{"num_hidden_layers": 11, "hidden_size": 512, "n_experts": 20, "experts_per_token": 2, "d_expert": 320, "d_shared_expert": 0, "hidden_act": "squared_relu", "moe_layers": [2, 3, 4, 5, 6, 7, 8, 9, 10], "router_score": "softmax", "normalize_top_k": true, "routed_scale": 1.0, "balance_loss": 0.000101, "balance_bias": true, "router_z_loss": 0.001, "n_groups": 4, "groups_per_token": 1, "init_std_router": 0.0101, "lr_router": 0.0013, "vocab_size": 49100, "norm": "rmsnorm", "norm_eps": 1e-06, "tie_word_embeddings": "early", "optimizer": "adamw", "learning_rate": 0.00115, "beta1": 0.95, "beta2": 0.95, "batch_tokens": [65536, 131072, 262144], "max_seq_len": 512, "train_tokens": 538100000, "max_steps": 3956, "dataset": "wikipedia_en"}
Below are experts of layer 3 (counted from 0) of a mixture-of-experts language model. Rows are named router (the router's row for the expert) and show model dimensions 256-511. Each number is 500 + 40 x the weight over its row's rms, rounded and kept within 0 to 999. Numbers have three digits each.
After each expert's rows: a language model's description of what the expert responds to. This comes from a sample of Wikipedia text that the model never trained on.

# expert 4
router:459489546547455463478509521515491503529464517534472497483448513555480489492457497515402503472543519476512461550479567506523374506542483460549548516520504503487406509562468482503485514446534472557493552539439464559538518505513473500500473543473503537505489503546510483515481536504428469464509493589505544645586500445426541498501551478430474473541480534491518549513506484445510557455473523434564499515502514503490558535408472495585448473492454473544479512511525501443479597472471539477610505493478490468488515615484511436551431517548452449529516512485514487472465476501529529523535477554535525572448554537538498449431475463590446490547469510493516493483477434535514448479472479498441527491530528458506506527490461564540429555440546465392483494518467515465511456477532558
Description: Table cells and names. Table cell separators after league or season columns, digits in scores and dates, and first-name tokens like Chris, Alex, David.

# expert 14
router:471428536471456442493505428511485499473457519509466407507437505516443474438455510537545459502527518524526461529494512420526455536482447528461523463541520529469399506484539538532528456474502455565488498496480435518435550566507430501469477495477484472533484458554510491532531483515499431538534535516490504510490500538471478445527543524451521484539419531473549558462440497510443486507476487462440475472445536457517448467545404554504446443412556451489485459506486453467475435516482434494493471534470508462458528547477457539546447445420430457476544446454500442476529455495410480523472538553518524506510562515492455512521489496511506444491529480461549506476570520487444528495491424476475545481531523478571519492575520538473515539442546503451477483526469470435532460550440579
Description: Modifiers in proper titles. Tokens after "the" or "of" inside titles and names, such as human, Social, Political, public, and word fragments like Mov-, Pl-.

# expert 5
router:455406524518502440449547439523442464482500546507497447481469492513506538508437527531463423508620470548537463547458537473501375516494424482587502430539528538476422476545524525519517549425555425542477454442482470511448507520564454473519512498459553518500423488494512494484486493525504482483514512445453486570524485496530536448511567524422544489533443497493516514461460461454403577438479503498503428493503557425509488531431477535527474483394505476538499432491466499455464454480471472555557495498483581520472501546467478450493491519444475471521536510436548505474541513506491488533516516529501488501508541526541490486411485500494450447499533514450554520489522527535503518503457492493450516536533537503570505508522538571463543473420501505478544504533441479460551438525492553
Description: Word-internal pieces, years. Middle pieces of long words (invari-ably, em-asculated) and apostrophes in contractions, plus year starts like 201, 199 and the words not, very, rather.

# expert 7
router:433481533490465460526478392524481496498423494512478473517454587530461419442447496538495462457573552507511488522512531451481488522509449464527462503554542517442434508533495507494506469487535464504485489489473510459487544479509461554511477481464481457496496488528563478531540469482434425546540499429499482561519467517446445443510557479459517432509488547456530534442420465465491528548516475458453444524405514482447497485465471449505423478489525509521488463559455498445447456567507490535552439474444515452449468510462439524552430445484450435411583493491517464488550443498442489571528484523538516576507519548533501547446487526551481434468545544442527562469533531535452499525477408480443521507497500467515535473535518527487499460455525514450549501530478469482553517489468511
Description: Past verbs and commas. Past-tense verbs and participles after a subject or was/were (signed, announced, released, located), plus clause-joining commas in prose.

# expert 16
router:415443545508463413526486459479446401464457485497529469514503561506464491479480527538496516495577487556520412459505493507502431530456484531489473425576527484444376452429507521504455510426475456568465493433496461477486492513522426511507462502480545530517485497532501394530485482524482503544510497455475556478553481504463450455516576476417510469529444534485494530529416489455480508475536460479518440487517501436477468528491483459516438485466468452549528505552470407479441428520485517487543430542497499505506511538488502592516493409424440440442546453442532514486542448507477482556514564493509540505510547509480489527447507524499509418510495499471576490492557547531490529536493436465466544494498534512533552518501533527460538530435590528478509456516429492466523458508485483
Description: Evaluative determiners and adjectives. Determiners and adjectives before a noun in expository prose, such as only, these, other, largest, important, similar, plus percent signs.

# expert 13
router:455474554499528442479535413530491502501485532520537478519454598544532469479483504475491440516527477518499485515485489509549475513450466513497499474555558524437428431541521539481489474437487524479444499476565463465480526513513416522506504552463490441566438474517496490513506485484467427504536491463480488515590510559480476422510582512512493473474462525499508537488415449447477489531487505501470452529428523494481407443483462457512442495499521455504497490515488448445484432577471505498486443506504494481425460482480430529513473481485460404419590465452530400504516415558422457522476495508568505516486528532512463543508542514537486490454484469443549482449501533507396518491481459453476543485562490495573543492513554599490531518459566469498520483558480495474553481526434505
Description: Sentence starts, surnames. Sentence-opening words and pronouns (During, After, She, He), list dashes and line breaks, and surname endings at the start of biographies.

# expert 11
router:464439541548490474554491478504504465464507533480536444523470549520473519493481557544442443493609511512551451551448554498499486455482474443524493453510522561448395471531514506498470489472570440645488486467469481498503509518484485542565492540459532507515494467534558457526492418537449499533547510436510566610573493471414417467490495482342540447500539557503526540494451465462491577519512525495495462509451516471437493511365543475579479480487524519545481481524466508431447491513468501560556483480468578500480524551500477524521469519509464465482530491496577508420507500552472490569532534495526550562486504490482466521438467530553440459511541593427516549483509507580467509504393471449459551450487485453551562458489498503465514547481536497487554487522445513472518460496451536
Description: Noun endings before punctuation. Final nouns or suffixes just before a comma, period or heading end, such as years, District, season, honors, members.

# expert 9
router:458438524561493472516500500467505468452483563487537426546482545589489509527484551499488438487529481484527465595473510499540480459455497462555562467449494549462405479517507509458463486400538502587526485478500479492505476520454442495520480559462503450548502470557549501505518416533437474504516510462506566600595533511439411461482531545365500446504513536477478483554473470467485491506486495482479460543467504475479461491435449454579460437481528569542495488530506495436445516548524524524490478504457525484451517506549448505549480496509479468528543442489549496439496452533473434536468506507525569545514542476495433527489478485570501512480523507501552499464559495543428493486433492411501518456507499453581544469522539499509523562495525446465490481527405472500511437507456509
Description: Foreign-name pieces, the. Middle pieces of foreign place and person names (Alh-amb-ra, Kig-ali, Sarm-ati-an), plus the, The and paragraph breaks.

# expert 0
router:485443490528513466427505462559490509494422556410531497535514521487419417476435528551544480481563526513493480486516498412500535462450437519522504457539523470484404508472544524498522490529513476536474584446585438495531579478513455478506568555372505491557511429472494510501546483523489452529520491465499466539451543462476473465507521589442558515533476567506532494435492442509438466582476469502447451580443531515475491442411489476529464503474530476526533509509505468436454412550521496534478518540455492495512484534486497555490473474468474406444597489503508460563504447519468472526538550551491575527510547520543492519474467464443502431457549488505486530455473550483464502530486452479470482481488469544568479538516473539487573523490474499522550478486469461445485489533496446
Description: Articles and auxiliaries. Sentence-level function words such as a, an, has, have, had, was, first, often opening a clause or preceding a noun phrase.

# expert 15
router:474428502522452477495510467506499512514481511488501469526491511548499459498473533550502434414560517536498445555454507529546444504454500438549522463540486525436442526609531550470466472459566474506472444473479509487466511591479486492523522519504487429517527560549505518500543442546449468484563542461487491605557458496490476451463557486442510432496440517534565458466472425490463597546446483478461449494451541463464477520403520519500487496467496510524422475527455468433413513543517533598533445514457563499444507488472416483515444518453477415441551491508564483458490463532486474562446525506549498502498484518445506473468482495570480491539531546453527541509510519534438513548453521450511536486463498509517499434511535539529523459507519483458573475566430387459543466480436536
Description: Sentence ends and as. Periods, closing quotes and line breaks ending sentences or table rows, plus the words as and to joining clauses.

# expert 8
router:465490515517477479488506394561492440458470476527545439498439558477446436462476479551517506436565448458500456486523547473511519525499488488443536453553536509448393450538490567511449466483516444633458467427502491509517546524519438512558483465419571524535487477517522486549493463519488488558542519498502532531562428532492450440497485474457515494460500536505569602468429459492511507492496531500492495509444527461468451500447483469543490499498451474490497525527471433438466448472452501517518433544499547524449531506463478564493468472509433479470507453465556428472512418540412524539468522511503521500517525550508435556457483528541494456495513515428502505443513517515465544532432439455480549468523512485581552430507511574415502573471537503438567503561431480508506478544401565
Description: Compound noun endings. Second parts of technical or compound terms and category nouns, such as football, League, Division, kg, acids, drivetrain, streetcar.

# expert 6
router:467459541531417459536494455546435461474499528486540464539498563522465509437490509549465450480532531532518505556483529464510470506409509534516515473559495497448415472527513490594492454518501468603459557503514465474453536511536451570494524580455507452539469446503509483532531457498508463511512499535527517599568477530445472417497498480476493476543443535489502557506469466519468515512395499501490506460514518488470424496421494479562531504483528518532460469514454424448482436513436456489516456536459530461503519509437476631536460450527480433466559465509508479463537409524425469586519529466533537488512534526497471478485521538552458484468501553469501516454553529530439546511466494460465531421487509496536524508535494548496535551467545535451546451540495452489505495528487521
Description: Biography and squad lists. Commas and "and" in biographical job lists (actor, comedian, and writer), "born", player positions MF, DF, FW, and career verbs.

# expert 17
router:428483567488435493548479452482408480413456512496523477516500494449472486448439522563476489466523513483510493555467582484522489447519466483572530467446516509520402485509495476533529446469538471586538446462455465490521490470526507520541468485431519469509431440477532446573494417514472446524494548531559547661534488462449443481538464558425515448539487478476441545482476441456473527466500539483489481535443518481471506497407442475539428483492503570538429480534497448473482521521447515480537498530420534461463527510501493516508503437474526462540499454500532518463518455498497505586525522515486545611512509538511516477508445492585476475492510558451491515506576505566472494496455472504425540442489511481567534502498515567471523516449486485504521432471432474500487482550507562
Description: Digits and name starts. First digits of numbers in times, scores and distances (1:29, 2:57), and openings of names like St, Sir, Saint, John.

# expert 3
router:446441500518450435500502454524452456504537462482592422566464513501463491514456499542478518493578491486493482545486565496476487479530446435548515512490455536471404494538465559468492486480555407569475462464433481490492478546503492482546483487400495481490506473572550426506462413540492468511557472517556540628536506527458455433488506466417591485507516501491468526502503467519456585468437521476531520510457526509478516459470498507509501445497457564562493421548499499454440503570530529536536461439519521487480515481441485571461522487490490503443542480457524543451529481548481460553456530471557527509580557524429446483527481492500484465539501508476509549447570510582502502434455462487464495494436467468584514412460501507493511467433513501449479462490413437484536405516445559
Description: Capital-letter fragments. Single capitals and short uppercase pieces opening acronyms or names (A-League, ADAC, ZF), plus table pipes and list dashes.

# expert 2
router:467465529474462494506437455485482470470485471483480423497532531451496556474425464557440459522627522489567454508552459545568451518525504506544492484493523499473390497502475500533492513430542503604448425484497447470516515517467412476553479496472506499520463461469545515503524404498444484532535504413481472556472498492439431442484532470489473475468415537504481549477455438493453480506421441565426513509461520458461515575449542430556519512436518513519495484484454477503479481506503507536485482538424547521495502523503406559483414446432519457509576470487560526492524503516490549601513454490505522484538462542508497541407527533556528490518557548486511489508564587474415505569432520454502552453487534543480524478527527476450494445529468533465531520539478499529515475457452472
Description: Tables, scores, math notation. Punctuation in tables, sports scores, coordinates and LaTeX, such as |, (, –, braces, ^{, primes, plus all-caps fragments like RA, IS.

# expert 12
router:470492500495419494519528421517402428490445561540444439493505580544492447444409512535510454422554491511495496537484502475476462532490518490512561478517490476429431490557472497526475498437508464546506461471485520467502530499541471494519476524440489505524455504532539489531540504520463447482486496467505510584514434533474470431459535481485516465505470493460492513488509481530498552473427445504449472493522512451475506518427459473534505458455483600503516460529432461409460445527496535495546452505467515492441510501452434551533472439473480494477596479474531506525545378473456486543508503477515513539556521542537477534383469490550493440457515505512509526463592498524497513494483448469484493495468520506524496444529518522493499503427498511456542504512427430545521449503521560
Description: Prepositions, clause connectors. Prepositions and connectors starting phrases, such as by, with, after, during, since, which, plus table separators and list dashes.